Experts of a small language model: 37.3M parameters.
Below are experts of layer 6 (counted from 0) of a mixture-of-experts language model. Rows are named router (the router's row for the expert), gate (a neuron's input weights, with its number), up (a neuron's input weights, with its number), down (a neuron's output weights, with its number) and show model dimensions 128-255. Each number is 128 + 24 x the weight over its row's rms, rounded and kept within 0 to 255. Numbers have three digits each.
After each expert's rows: a language model's description of what the expert responds to; "raises" lists some tokens whose logits its average output raises strongly, later layers aside. This comes from a sample of Wikipedia text that the model never trained on.

# expert 15
router:102109129112156149115120168107127081140152110153084120107092122153115103165119171170135107138176151127140127110108104129118134125152131121094129135124143111101123155119128115172130157079093173122113133168122135127150175158101121135140140138104131180135116149114173086141100128160172115117137085117141088108084121114143147109079119149119100133105152130120153155153140182116145163163096
gate0:089134169124109140103089142118090133118157129103111084075128085153121182117098149156125114143173125147149126138144148134118112107091126144124170108160127128142125162166127140165131123110094171105097116143119118197101128158140109150138102087123099084116129168124171157079137093163110122145089108142138122135148135105163110123099100141151130159119100105143125110096098145124130186123104
up0:191118123154138118166093186127129097095112119066149110097107132149136131117136124149167096093094145122122117101136129095165155095099122144102126106158102099115115179146102106143167134118136128147143151132118154111167107138123136119155122090099088138130117109120130162072127110121105129125098132080123148152117122111146155099138117111123121097126117122125103114111127131105149114150129
down0:115126120106114131103119138156142154153119140106125159132099125118143117133094124143156142118151048136170101142106137132130120113106151137148133091133115141061129136103141084180094123107149084129132115127171118103151098129136120147111158110154138144111156096126138136117143138138093142151129160132129115152124096095065101118143141109171070134155100087106139131119135116150145123181170
gate1:101086121087108120149144149155118113163174160139157146104154167099128113130152126143181151154100102136132154130114155115093118122139147142131120112156124111099090112127141114162109133096130166069089128099142111077141117157160129089092123109152114157112144123129145151139141086098084151125157124157086109117128120104132164078120161141159148109157074104097138136146112117110147116139147
up1:130115162133135126113120137157142058134169139122102108186125146123140121105120143161131117134086132106096149129088076141144137093081117107131097130085164078129133099098101100116119154173109104139145159182121141133122148146135096158114126145133133170103097155142138120105146146106108115117115123177118103127120114181188146120139180127118116143104164149105144090127144135098157127114152
down1:104121145103132119105145176156131107166079151099121127112123140114138097093135113142146133155091101131128124148082198137151140108143196089151132178127112106088127150117134138152147155105172133083140109129111125161125123139117097123148131138117148108073181121095125069128125093125142140129178170148153100118096141146123113120121104132145148119153167134130107139132117115127102168114118
Description: Lowercase middle pieces of words after a first letter or syllable, such as d-ut-ifully, Dag-lish, t-ut-ors, plus Dec in tables.
raises: "in", "id", "or", "iss", "ores", "ir"

# expert 1
router:126153152112102089160094121108099168131134124139118107157119125183149137122109139117147106119126088128131159189083096134103134130079141123123108165128135106163092109119122150093115125170106067173112125161130106085118136107145121148134074133133186168133161169109123118122129168122114154127145126141131094143121085072101084110151141165106126156117143098134101131128135118098166164132089
gate2:166095154121118112125126099116130114129132142167128119136097115120133104062168163122131102122139136141168141153124157104112133109132117124123144148200100129150148133090122116137145125139134149142132126119155104105115140115160094176134106114092167153156173113167114091120125108149113156103097092105151130156117122136155139119120114110090120145114104137084066112167116132156135133153069
up2:112150173128119134099122118161132091131133119152122106129100084082105137134131101115109120164097138103123119120133120071149114127134156146122148110136153169140102141112132113122103147112128172137142133128124185130118144134142081106126089136152139082130093084108092112153139113109138132130147111130086168091115095110124148123116121137048094113102117132091167145118121125148149132130142
down2:149087127127120105115184133120121104131196134085089141110100115150120097129150150133156108136108161134159160091100104179131170119087105134123167128124153104081102134118143109119130124164155110133137145177105087127137139133105161143143041082132146095142099089125100108112133117136113098083118167119119114189104132107138115084107144168135097099171153105119126138169097101131144149108136
gate3:169154149156122072142171130118102117128108124115119127168148135106106161128096166124160137109146110146167129175134124116073164144099131131169138125122087155107063139126149127117100165109104131089126123112120137087120171168092148139115078083133121107180101152131130120134154135141104116108085113156126112130131108108134125107128090096108092130109114128112133147160120181168148149142119
up3:136117134130130119142170154141144152137149124117109095103168104147135150168114176132089128152102123121137132104166159126135131148116122092122138093130161149129108137129160171140141130138126100097163135171106109127101110173154098125129152143122114165080119111143109134096107116147127116126088156118123139109114113125137150124119071101106108079107151105167148162129166180122143123128146
down3:079128073132134140119111072153131137151083154158119109120125121139142086097158115125117130138107146111128132106150131132145135097140104118178108104136113091119071144082147150131104128137096164172135134132129145113105096122177137138123119135157138158122132126182178091143123186167087133154166142095129157080135127122122145129093134109138125087130103141155140127124109075137168154119158
Description: Mid-word pieces of proper names and short numerals in lists and tables, such as Nor-way, Nar-bon-ne, 13, UK.
raises: "ia", "if", "ives", "co", "ians", "ib"

# expert 56
router:150160166102096133131098105125114143103133124157137122132101164141155120102110102128131173151147129140162121116135116104117127115134110172127141128089111154115138087137130124096103196095112117110114100118119146132141135166109114120158147133121113106156129121116102128147147090156118111145122078123153171114138105116100118157132110162135151088103157095096147113131145094088078174098144
gate1:133094146088142095105191154147109102122119107119104142127143109111106152113133150121148165131113090128096114134111120124149139056147126146117131143117120152144145118141144130127119102157129175146099090106114156133135088126140121147153137160099089167162148139149115145132128134106122136161123122111164126136151104137123147164108095134088155175076101074141127097121125113151146092132126
up1:139125104136132123105111141114123161132151119149149164118114119106124129111116120138168126086167118124118100146144089128153112121107165102131117109154150158139113148101099154123150149118084183142124125137111206146126112129118158096131111131160164158122117122177163142114121158123138170107133147116117115148160114100139173126100150127107120169116140122127079115143175163123116123155135
down1:134119139167077144126128113092131095116134115146098152138128110140153103135168132134142116126103071088156147132125138117133115150159125135107119123179112085148131144122128113149108104170140104098108106202161122084139136082168124114147116117178105131124102142100115106131102108155163155139091107110102101142096140124113157082138144112160118107121162136142105125156090109085124102093127
gate2:117125143114125147096120148144143148163147163115105077125101129135112144162117134118150091177113124112085130069105140123132142115131158093124125130091107082083153092157143133105110183147146140119149103106130147092144122118148127117133125093151092095181150111140135128159125126145145111126125097076138133139156150162116108125161164141133137119106125174094135146108143155086115136099140
up2:124152161143157102134125134120158125101145106125133136105137139165083100137147128136131080118160122138085134136079127145130095105159097097132075152169124113117162127118149145130143130095176116139122132119151180131143143127131102153139154111141088095124159104103146142146107144119150133142154143098115125118113122112141090146080096142096134135151189124117132138151128121186158109100146
down2:149117115125166143092117135109110117131123123122085135115166107135074118143141128108177132134090123150115117115110107136091155165116130138131103184108134134114125131161098156118123116164096126181124127117133137163150123138146081075113127100133122116111132110161110124098169126152130098132114076173107149117117106110091148123132142144169092114089103163125127093174140123159101149131139
Description: Commas and conjunctions closing an introductory or subordinate clause, as after "in 1974", "though", "concerns", followed by a new clause or but, when.
raises: " the", " a", " and", " it", " in", " as"

# expert 9
router:113132155098098099100147143115132123112100131124120115136134106143129152122128168184155120167154093155145085111121118098155094168080164111128096105135123103100167156127137115130118114140111144139149165115161122164132107123127113101150109138135133107165129121156162121118107126100101145140129138151111180095139144163160144149144165132117108149159122136140089156134132144110148094160167
gate0:123175128132109134140143091109098113104111132160113156123126148155095147131100202170130109154126126133134099105116131137103120121121122144136118106155105099128112131121113136134110139138166166118102104121139143148125090151127122145101130130160141130125140143166165136117187130117128123085126112131131210132149154145137132130167149098143111142154145185111159105138136149155112112138125
up0:095140095153127113082067069128099126146112101129154169096133101121180137121154100132125127106161122111161169168105116119110119141138175144137155087131161176133142131119132133137119140184122162139121102132144126142158177110107151108173136124102118111097090115120142112145112144099142136120151142104124105125160087111147136151135125145124117130141153131128082139154141093156163122163149
down0:089141174109142114171137144171144123156121100121095078109144120159109088166101142096138139116157104107154117127091104130102120133130114161121099164132075120114116100181145148121152150140124145171125069151183129154126128109156141130160121121107135106112163126138141091073145126132146164111127097115101140117136123114127125154160164138132096161142120120118105114130122118138132150179108
gate1:119121105119122117073148162123146145096135124145147147102144129136136172152157139151152140117129142135124135128118158139128098125095181113137195132154151106154165131159119071148138153157120138120128121116182090157126162139125149150126135155150168129161155146174164127122112126098155135106134107128082131113130129114150166140090164175098160123113088184157116175134113115124138110204132
up1:087128114169114157109137130099150121156152115152119122139179181087121127099120144152168133115129107131059094096162115144156127128102131131144149151140140169142152171118133134155103095110108120133129120128145108141145088140137116148169104142108137139132128140161109076092144122105119137085138178144131157089128126150114131114132111117162119132173116150181112174110135149117161142157119
down1:107122077131153110144160100155121159128148155137147133147131125126095152135193114158127143135123120148076101142155145121130132126112130116113114101152086126094127156137107130126137083118070156138123108162125126122135121104088104114139149126126169153166116150133103138119143150182155114155091122184119111108138123128144126120090122110126150107105149183134128133152185096115147129108125
Description: Colons after certification bodies in discographies (BPI: Gold), plus signs, minus signs, dashes, ISBN and infobox separators.
raises: "60", "0", "14", "12", "63", "30"

# expert 60
router:115151074101169156127103166124149076106148092124111120104094149148130109154081106134155110079165127103155119116141094127133099168133120149098086158126166117149082152110137126140132112110165081128093097097144128110135086142103165135079098110089157147137116132099095136129131150155155105170120130163115151131113154074097136146162146154115156163169109147099120125118121086081110126140103
gate1:164145105116180158125158119122135130090171126153073116154115097127152115138101131141113082119166145114138160133124104101165092142143159134091107105090156136150139183105155091123143161096171137130121108143114137150142144170094126076105113165152111097123140140163113108158109130132124086099103104087127173133141100143155160159154101161147132144159169108134134077116166139155155131163095
up1:145124145153141114126113119153101134098140110144122152113111130130106097116104121082097098123115063138167145123134099126106144164130096140140101091146141142107165155119124109087124146100091129169114125180114147118075149130147148175142121104129149128147128121162137156109119145115159133124184085116136096138126105130146130139155151097138067116103146119167082147117126183125132095142147
down1:098122136147085138166118069147134132130152104193141117096131095122138151143125147123153167087169112138116107126118152112181143112127131118111099084143147109110095149174121129120093132110107130125117123110142153125165120092169106103091096157125150122147122105080109118165152147130134136156095143080108124129150107135147130180126120123125093111135131106176154128128124148129095095075116
gate2:110122087103144112091114098133123101145133102116132202098105156119174131121066122141115166113094119124112133124152090128131158134124115132162107117125123120154142148119130115117143114142123103101136085117133153147153117158121110111140155113140122142116108118125099109164139116144140080126098135135157132181158131124112125128154123147171116119158078154104120095115169072111098143071139
up2:155138138134128178145129105151136115142116139098095117142089115119145104111126179149118092145085125151119144139139120133127068116134091156119148147140114102134117075131094127106130136084150100138090123115111097136103121156098103117143094124138145165143124127123137145075189180113122128158147161129118123132118067127125093139150167096148146137113083111178141123137180156149105116131143
down2:115122130125140178142132132182148128084088102140158152098154155121092144145132142129130105179163093137105121119082134128146167113102175152146118146109175102126130100147124122124122110108156133167137142093123110086121132144174144126139108167092156138133164176120133105095162113095106094141135155139130131131143152128129159096167152097106139136163113140121148146161123094108132110094135
Description: Single digits and short numbers after a decimal point, dash or bar in statistics and tables, such as .320, 8.2 million, 2–4.
raises: " (", " |", "\n", ";", "-", "/"

# expert 46
router:134088100100147150141097125127128131168129161120145148144110154096146106106117163125141114123141092117109104104122184117130127111109112090082099116177165141103152171152161144174093108165180153139103147122139160114166144111112164127120115079107160074102153127108142123145095114120114151125112126180154128126139125140124129145126127179099136109126161127136181134105145162159129135125140
gate1:127087085097143135097095141129135103143109120134098122127138107160132163141129146125136098123114114107088108128167175121125158129116193127127145092118109141104149143155160129125114140142130147102091165136122161128135138103121126130109098135136112125151152090108116102117082111099140091098098158170150136147147133134176132149148118138116137085094099133113120138106100130158122120157112
up1:154125122111096052130064113095142170151124135154108097154080132141126121146146165137149117094110093112158124120158139135103140139125145104152107164089166092150087131115139130100177123110120125105148108113140093137175141112103142096154126087124126147145103141148128158117130120089134111124124113134096189163099100126149127158126115142094095103128124090117161108142103146122116121145157
down1:106129094101149147107165118043107181118169107120133113157141091133106114115186148128083204135124113134113117160131137122093151182122094104133118151154083078118132132114112131082132137152129131132134114139157093156129125146120123170139148145160142146119095135145119131173095157056159109103103093152120126109098135111127139152113138114090102136130163113136144119175142098167128133181147
gate2:103141127125131120135141100093119154141109136143152134127123118114138135101143144144097135084144076127124158097117104152127157119096125149161106100141160136158119133102095112127128122152149089137103130159113138140118101111108133190161102086069178114125123136105170101131172117140119116120109157105161091110151093133140112104095171129147150150133140129122122112126122150187162098105160
up2:087127131154134147116121124136080153110124191149114118140124175098127138158123173144151178130174138122095109118128115132149147124111143146129131129111117170122147124129091119136085145167085086149184123115088169130126140134129127114128177131104146138139169143142132148158150134140127146140129112111131155153150167148111123151101162128140179129160086143134109157130146123156145154110121
down2:153174151120124114158142144044070127123133137120131112121150113125075146166176168114093148119139125118153118162152129065139131138159130117145125122128160153137142145130161148102128118118163138098145092101122121115156088136124100151161092125155141134144153148102168151156107179154121143105124076147141141126146127133122114142152138156150123170141142099126140097162140095131155142141110
Description: Short inner syllable pieces of words and names, such as ell-ip-tic, ech-oes, and Merri-well, often in science, fish-genus, or author-list text.
raises: "ed", "ate", "ie", "o", "y", "ü"

# expert 45
router:135146135153160158133093126120119177095069107129127111130166120106153106118114146153121151119151124169114117113123138155101095167170119153130115108119109160104173139111134112128134138152131108119124145123132093161124095109156147152143112161133131122148132127108110101111143165103097126094162088090128117151128091135106103136139107160097102123109152114084167144172159088094096157145103
gate0:113126148107120115110117111100116149190117142139123121134078147124117101106132140109105148109110148105114113101159175111144139164152124179157104088076133129124152135108191127130144119140138138062122125157143133088125113169129127157143129110128151158135144216121129108102126113100081130114120120115151114152105109086138161135134123109138108110153109096152085119150149159169063108120146
up0:148144126140109133158128141101127081089132108140107138165108117100113110101152136091123160095127142134126162138151132162150105120102130125137087098102140120128121136092161121142182097134140184115145144126153151080110105136133156111118124071106095104148137160166116126109156158099126186099124148085182134104115136141136137115137151137105125091153119128113172085126122126123150156113094
down0:141139117162158167167117175125124168133154154168122085127133147127101122122139122134134116122106128098113140108121154159166134154146152155139093117076128120144151137128113112127137108118131101143142119140112131163143150180125120099149081137134110052098150146138112136134119137119141114163135132157103057132098120100125139087099175140152126164139165133098137162142119099134091134102164
gate1:168096140124137147145118101079088117126129126095127132084113192088142141189119123096124136079116168128156120120145114146077176148124098110141177123095072134131144126091123125155161105129117113130109106153135110089134135140138125157107067132102138125110131165106142116086125106126127130115117131109140110117097085158152103155133127112115105130156159124134169138120144153091144094132110
up1:162135099113131127118141131142137138131124154143129121112117169110164118129128116191145118153129181150120112129140142089111140149093110112078162133102103125123091144131149106121150121147109122142127145116054115125121127147136111178152097130098129130170179105123105162147109115151120115177155117135156084139113102157125132158123146116145100122120161089167127170119138109101133119185130
down1:120168109117159162150105119136135119088147075134143116123122147145125164125117154116151126152148120132133133114140161145118119099153134158129149098122144087140138116133108184131180150111152116152160164141130115141112158132120181137171114117114114137119156112123144150129158139135113080122116099130118164159152123148132112103143117128166095142135163114112128124140108115163100176124169
Description: Opening brackets and quotes, especially parentheses before unit conversions such as 13.56 m or 35 C, and before birth years.
raises: "i", "e", "f", "P", "aged", "5"

# expert 4
router:090125120130060123120121095145118176097080107133141119114131136138150116140133139144113143144159131142111102139102113111174070165120176123133130108116131123118205141136152106122134131186095136147105156106182127139139175122141120111101151110134142082118137118129144140124124146116115135154143169151128123146127147097104136111104157097137102123130108122113119135133117135109134119137161
gate0:143124141139151087091122115111072166140088160149161148135142098111115155116152118108121125155101164129090125128127132113127118099101109134148108143116135114113116178168135117138112114130132090140119079141116139114139181163141166070141149088133104127168118126127102132149125133109119139137145125130109139118147144104123153071146120092105126117139115108139086133150110110143103157118092
up0:132092113152170124128148109151083112139139153107148118139135105116143127104133124100114064192147108117168140153158132128105145109122116115160146139107146119128117138175131114116139124088092143143144086113158148158098174145122141115100156118107092089131104136152133113126152157147155155128111113112070130138141128130108097113129132149105117139136117111122141095161081144109128128102131
down0:115165176140110145145134123163108113113110097099155134154159117125078136147110107127124110130114107116105092117114138081140121125128117138161151157113152154129163132120150082128131090089128093147097183141138135118146119090138116129142161122167147112121112163108133157121172110154107139146130109108107152127083142141079138117083118126131121114114137120126139079126138121153143136143122
gate1:081150104150082136097132151094119130145107071098127083122108166119136133125127141137113113156129092124115162142113119102097143082154156181157091129112106116151145150137115107132121150158063124142125184127109141189105164107154124112138133122179174080138115125092130129127094104133123148109128135154158133124102133125130134147154101077156096106149098125116084140091116078132111126119144
up1:111121092149114126132118107094147137133099099157125066109105099106145124192093185126111080075133172115170137141177134152140109128115140097137154068161169101157160136151120128086123131138151107114147143128164105108173143138096111127144111134137146096143114126162139146110110149116095121136151133179151112090115157126126105139115111135121106173158121117124120123093145125113115087078146
down1:164131122153133154129107140184126146126141100116105133096105146139092162178084096082137097114137147168120161145107076150213098156131120133116112151108137156084153168129138102079152122121100160141095137119166093104125139137138141133172132107109099129131106105111079157174126136117140108133139166165111160105141135142133095137075170123141107144154144143130114118110121140102165105103143
Description: Role nouns and list punctuation in album credits and bibliographies, such as painter, photographer, chief, commas between instruments, and colons in track times.
raises: " site", " and", " area"

# expert 42
router:120100141097163111116138113157178108115068145134150127119131157133139124091118094149103136131110180172154103124151138109179124148152113129123120094130157131178149075156159143151107105089087092129107147160147119156106129097167156098131121134157110167131081146138159077112140103131129147127121087119129135163145122117112181110154104135093126144140158128142087157118124105109110102117146
gate0:161105180114138134104170105161153114097141168160136168155135113091144140159122109162114132123098101123131126117140160135129129132127123141134100142133100138205132122157093139118155108058143097139090148105134156140151146163161146118148096101162152172098128117147139110135111132140127114159114104114176121150097120146151134128088099142130106076099097120106127127111153120149107070157131
up0:148124146102104163092163128170181136143131128109148171133170159174143138117130103139101111120100129133115127139132145146149094120114133105120120147115108087170122163139128139113138124079095130132114123134157151125109118092136147122111115167140130097154146144170164123144129113151108139140138121107108127140127102104133155133137125146120176145117127120121104104189138129112145162125156
down0:114147138119127096134091154194149124165098111105182101134108109123092087149080150105173125129124155125163145142122141136102108127168158162107094081143119107139112096179114101146121145110151123199104136171155115096092151093105123153101145121126145130092084147105128148082092097137107111109152120124154149120131129128121126111090135101126124115122125151119137123112139112107098097163129
gate1:157141165139090094113145143138169111107168103131113067148123171113123122103091153106132106142122162149087147110117168096164156144098128147127123123139142076139136107109105157106091129141082109095155154153117109140116111151094126148115125132139149162129125120131113127142150104130124156165092131193139112121151118218139136107158145128157106136097159115169121148138124111129208092123113
up1:157123096145093174125134057110111098142136078148111096099076140108088130123129116157184147132120106161119080172145146165170112123113075102160118137120127135149101141126131157145139131086106123165123113124112113127144125106160121174116107133131111193152103129117136126137121126097140168136146101135154123120158157130154144095144148139103158141150111146115127128121134126123130134125111
down1:122186156171142109097097150068115155133154138101125130116136160142100160122147135145156139140125121159137130137090140152162126167104165135140133105067147126109120114085084144101113122166096124123155164096136144137113154165104141131136129106130143101154153124078122146098121081160121114131101124145132127135150111081108104128127103083147122143148131130172111145122145137099142119127110
Description: Infinitive to after verbs such as chose not, able, had, plus modals and not, such as would, can, may.
raises: " be", " make", " include", " have", " take", " see"

# expert 58
router:118087125164095163172121113133131147098145133121157138088167158145155162129157095115132117127107129102138130105121132137152085127124122185164171093126103122123131140141134123151116132125174107153133092137143124136098106144157134104143138137140089102130130129151145132107151162174140112114112124112155130131158141148132127155170139126129152175171118087092077112144165117112114159110156
gate0:152130139083115148137183081141116147111130168125112114126099093141106132101105112187162108155083072114122086151134091150124102127120153126160116134119148114116152151163160146162161142125129118088141133126097143112149082126136119117125123102145148122147115140130112146139145077117103098170128221121142104116146108108092145136101100099138159166140127132124069123139177118145171129132104
up0:173126108133124113136123144100101091109134133133154087105103151143121184159126118173095095114107121103085134122123154137106137143145161135108143126178116118106130161122118142142140101146145150117134118119149109173143139114130116137171136134073099136081126150117168125101097107151187135076122157155142131166161131107089104105132110119110122141143097141108124101100141133105122153143140
down0:103085135142120136080114152137160119112117141189148156113109088156115103101114127121109137156085125111154115153120076095137129147133127085128128090133120137119122107124177120146164114101160150124135106128085141135179118159132102159113196111149087135124117135125111160139107128118136156152125149108148132126130108116139175132163127097170134107082112101095135108076162161170152107151140
gate1:150144138121133109122148131170118114131127127128111126099129108112136161130162060119141098104140106143118153124107116126120139132140165149121147117151109149136162127168086145162155181143147154112135083121112141141142094155160144126119149120122111069117097123097135168077120089157078138158101102104146085108124160104142159091136106209122123138155092152138106128128113127164139129129132
up1:126153104130130129124118133117173136116113156119160102133161141143157137112082114183132125117132103131143136147147170110105108172136101089119160162122090154131113104106147168178154119112152146093062124121032131124151125130118175135090131171125153178127136143132113128127064091077108117118093128137113141175093143099115143069098112114126095150155149124129132141134145101112114169161122
down1:127149118168159090133136095085112090118128113139108099087094113150138138155145108135118131143171097133100123148097138130128155120174147175130088089139116144142136132109111097096152158113114120101147137174105145132182117098135148122150153151136090137125127137123174149155111109149100125129180113161150087158101147113151162113134129126134132083121136111091128116142140140161160107175100
Description: Periods and closing quote marks ending sentences, especially quoted reviewer remarks, plus line breaks in tables and after section headings.
raises: "\n", " In", " He", " The", " However", " After"

# expert 2
router:131119148135105081124130142139100132109115132140104155139141081120097111100184100139107128123154107107132145124137118114098129152111110128096135147107127156114135166155095104151113133152178140118156167087113127163123119110115143105123088152110117086133128111134120157128097136148104128107150111093098129163131161141126154143127110073173087116111127125121123136160156153107137145137154
gate1:123145152158163118116166161142121137120107115097133159106094123142117091110165133133143123149135129145113088085078120153147186109088131089130129126087137064124114146145110114114134109091153132096116157114094080148132107146131151150159095113153136107116124131084122136145125121139123098143104124098128134139129098126134104153150154133127128133147155142148082128095132145135110131180082
up1:133136138115135105158150131072143149150072114139112123136151117138112147097156159105071151147146155143153135094153102163182134160153147127121149088104152124151113105093107118141113156131154130107152139098145097068116133112119159176142126139166086169106099133123121136144123152136128124149140154116118133168149123103144114107100089099120118158110157113100143126121160165121160116158129
down1:126134105130154097135147125091104113115157097140094135103060132153136154155154140146156133173096104091118106117110163079136198149168147134090127149189124106171158112120132134086128118137152134158119113141147147107158136129110157141142145080116105135159104110107125105144154158152090129134095133120103133105137106127151098121140096127144121122143124153110160119148126192130139159110113
gate2:153086140125110130088153092129134089128150141089130150149142072136120146156188148150110131110131124127091126110139140135168120138096150125154122103131127162168115142154119139120174150140098141136099092145081122125131113103077162122129082095120128126139139123152105150131125161134167132138150131128132106144110168103121151213131108072156072082123113129117137089117136096117128134108105
up2:138074110157135134112157164160153120152126141142145141114078116147089105133134112142156125135126139140127144080180165139153121137186120180160116110130128120148097102132125125113091133074163092141126129119119150123154135110118144137150127074145118151179113109099159125170135102129106096091180130133155097139129136105101103135089102204106137141122100126166069133131086126121122130152137
down2:106180109100119118110189143192111118136076148115102120106121125141098166115142128134114140146138132112124139120171133125132126123157127171166103100134129135157124159079134189119129138156128125154116151161090105140131117099086162114112142137151129100134085124116153141097144131155098146108184146166102119182122152105118123132153107095143127155117177128095119106128116094106087140090140
Description: Line breaks in infoboxes, taxoboxes and list-style fields, often before a new field or section, as in Location, Clade, Coordinates.
raises: "-", "\n", "|", "In", "The", "|---|---|---|---|---|---|"

# expert 36
router:119087155184091155126174163164083118143117136131123134129149110152168145080096111100134100150147118142129133099116142120159159128135117118151110132103131145110118092145140121137142122102127105121085140103168155167135104121128113123141120121134106109109093138134098112179161133103125154134116109085115141160152120145133104099084092096122137117103154102124133144115151102122151109101131
gate0:103090174125123134137173160090160145162141074131142150150121111149162140120155108113091111120164131127122072107123111130121151101145140172105104095142094123122106121166188119121109098103132133138126112172100118109069152118128107107136113116110157133111113175124128162127097131129109152082141116148122138124142117137209115109095111094162133090125138126139136121134115138131118126137117
up0:093067106154110105150143108139087128137107082144127147099108164103118110118161079127071127129126130106079108127130120132165124116185144144100141157133151127161140130147100110155140142156128120138140144112152134136115121102120113134125120107116121142138164138113090132107081132166101128123143122153110102129166158133142117140131123119121099084073109137136097115112147154104110092124157
down0:124115141081135141139127137048112140129160152167129119118120153123150120109102125116106145144123122120102135146149107099118160143088133101099169094079097138107153136074128084149151121147138157151124114102119151114141168132162104186145101131138125083109155149116153170131101134114119140165122170101174118115125116133076139135139120113105138152166136092168106150130099131095167160147115
gate1:132161119093154114111132153100175149109123110142165159099154137143161136142143159124138161117137100163111076108111078122119094114110099158134129145121097125142125139124146126117135167153104106163102157137137094166128151146090084095136142103134153126080142162144121173117139101127123162124136084124156146131158152113125129144096117091121142096112145099077113146088153130134114089168127
up1:102115114148122113129126157136099163138117143153158112134105113130143178145151154108092123138129161122155119143149110075143131119145139113109117124107138096116111076121126150111119074120143125112162111162131131139121131171130104128103166113150119129138105110095126145144100138193164117153133087068138173134139140146119094129126105135145141075174117143201128159093125105095154163106095
down1:188126087124132161135095127085196137168138134158119151117106143144137131136160126134153152101131094122154113148095127155108114136140114156124122154117139169156144121176130122122153142131148158188158142158080122109071118087084108130115114126117131146129122141098067139120139126128163132137084134146151159124133165151091117115102148144091138123146163122128132144085121087107151122121133
Description: Prepositions following nouns or participles in prose, such as of, in, from, by, with (degree from, support from).
raises: " the", " his", " its", " a", " this", " their"

# expert 62
router:147113116143108145128143173127115161153164101163110103119114117121159135101096119113124146095132097145144129115163106117107153158132104117187134105167103156136162119129151114149128123126128112106103149086123157153132141138157123115124149141118147167136138162130119147102086105172095110134099165131182085144075140124137127108108117172134116152149138135140147149135153137123085127090127
gate2:095114143151169128111131115065144174119130163138150113121134092094134122115080150146152126133117119138086111121122132123101155106138161113140154106159095132123131114104122116117142091113150139091125160155115146131123085155122148102109140121135143167133124134096134116125147107173147111154113097125114141125136134142126125094160149138133109143156143166145107158120119136089125131116105
up2:139147149112124086128155102127139132142152120135079084146160111162130113133139074119138097168132129135102128129156163133144164138144143131129109096120089154096167126149117133177132131117166136113113116075134104071124156119118115117102115130151116138144116150115105100130103097122075108113128135122113135175090162107134087118077105125123170109139075136127137141117110084085110135153141
down2:113123133119151104175118132131135122112158117153112111114119111111125137132140107117140126164144137137104123140140125107148170150121186167092120100133082121122125102152136118117124109090176150119131135188139138127145110133144111127122119147134132154146093114100129144090101125118138149128158120110158109097150139102098115174119181158142148193177147118141101093146107121152119184101100
gate3:156119120075105138103136152109121121130159158140114077144133113114201140132139149181130122109174094134122151114091106130135110148104148139184139124099100138134163156179122134176128146141141130136124118117103096155130118143152143149132093109124120125144161137096146161136112093146111101124125137154093109167089136096124125085116072146082093152141115122157170106096118157133153138093118
up3:179148118149145098126170092175136102074099153115142173109147111126123133161120126105141150091117106146131126119129105119108129106110150107142106109146204174146140155166128086163152113132121102131104145107099144143163120112158131127116107103123147158128099119146102075141150134131103139133119149095189117133156108112107096137132113149142088113103137108104145116125155191171132145078131
down3:122118094149067088149149126204117156132085103100128141189179117135087137141132125105100164105104168081162130123106127151111151142118076122105147099127140120137134090089105094156145083121148168132117139111141118110125134177141128104103122121176143091107094117114115122131116142094146130160128185152110125133104112134125126141152142119157139119133081122138117120117130136139128108121148
Description: Common verbs and word pieces in technical or biological description, such as found, set, used, and fragments like fus-el-age, v-e-ins.
raises: ";", ",", " and"

# expert 7
router:155108149102155135105132101115118145091123160139115124147099136186118115095088105144107119147115155122168153129140077144082169129125131103161123135129140107123110098080117160124118135110095118142141149091143137063156123139142153162116163101111120175122106137145139122140082119109121132136123157154143112130127100142165117099145119146142135136121134127158168132168114146113093131162145
gate0:194108122110153145112114107099119167119142122130150093135086124163119145104090125164138075117159133140142139120131164157128201120201145163125154125121140132133111124112139148102126122154109152135112118146108106094138117162166114107137131124123122132141122132133129149164106120176169104107139164128118135101123139127157187152128156117159122142154163117138097081167150114130113164125124
up0:130109108139118099101143107081159117103119120095113130140147133084124127119082133113117133138088166142126137152131122139203109116144102150135093104131127095140087158142130143120101111132113131123111119149136110124102109102131133121134127145109138147035120137097123123133141142169132136115140153146157041132106149131104136120132127124143132096108160167137174150109117125129083140120162
down0:132118103125089156084109126172130133141124074127123112123138125168174071132127154107178134158112120088133104116140147111166121103169135123137105148121115180124145138139086134127112151183151146116149162085169146116131133140113133133132122146119157127168134110110114110139141126179113084149110135121151126138121110135155122130137144122164149116086087106131125104099144101105131136139144
gate1:139119124142098091107145120088137101135125098119136125128137106113101093170152173121156134135119122146111169143176104140095125150129138112145127118146144097097106108079116165113162140124122124134116171117101179135131145121138129131135153107167152169136134143145135129124146123107111065178108137138117105155094122126093139100091136160121156142151110136145118142134162095147093170109177
up1:097077103131132137141129162136155126123157166142082135207167099137118112111139136174115164119154169146118141059130119134124125128070131111140131143107124084156127175085172158145147140126139146126168133078154156131165129128091132086145147140146152131105144129106127128117134122125109115117116107119101168145142127128095186134144131111182140095139159121123165117097164112176123115111108
down1:165127115134116131124124099143137153087168096127068098119145098110168040104095111158090131140074086096135112113143143144142111119123141122091177106111127119148130098135156163129131153069124101094154118119106140165118103126105137126150123166130106102149122107149098067101108110138147103147108124123132146117096141102116092183146106132120106120141101121115142168135121145150136129161145
Description: Forms of be and have (is, was, been, are) plus pieces inside common words, such as foot-n-ote, or-ator.
raises: ",", " and", ".", " list", "y", "-"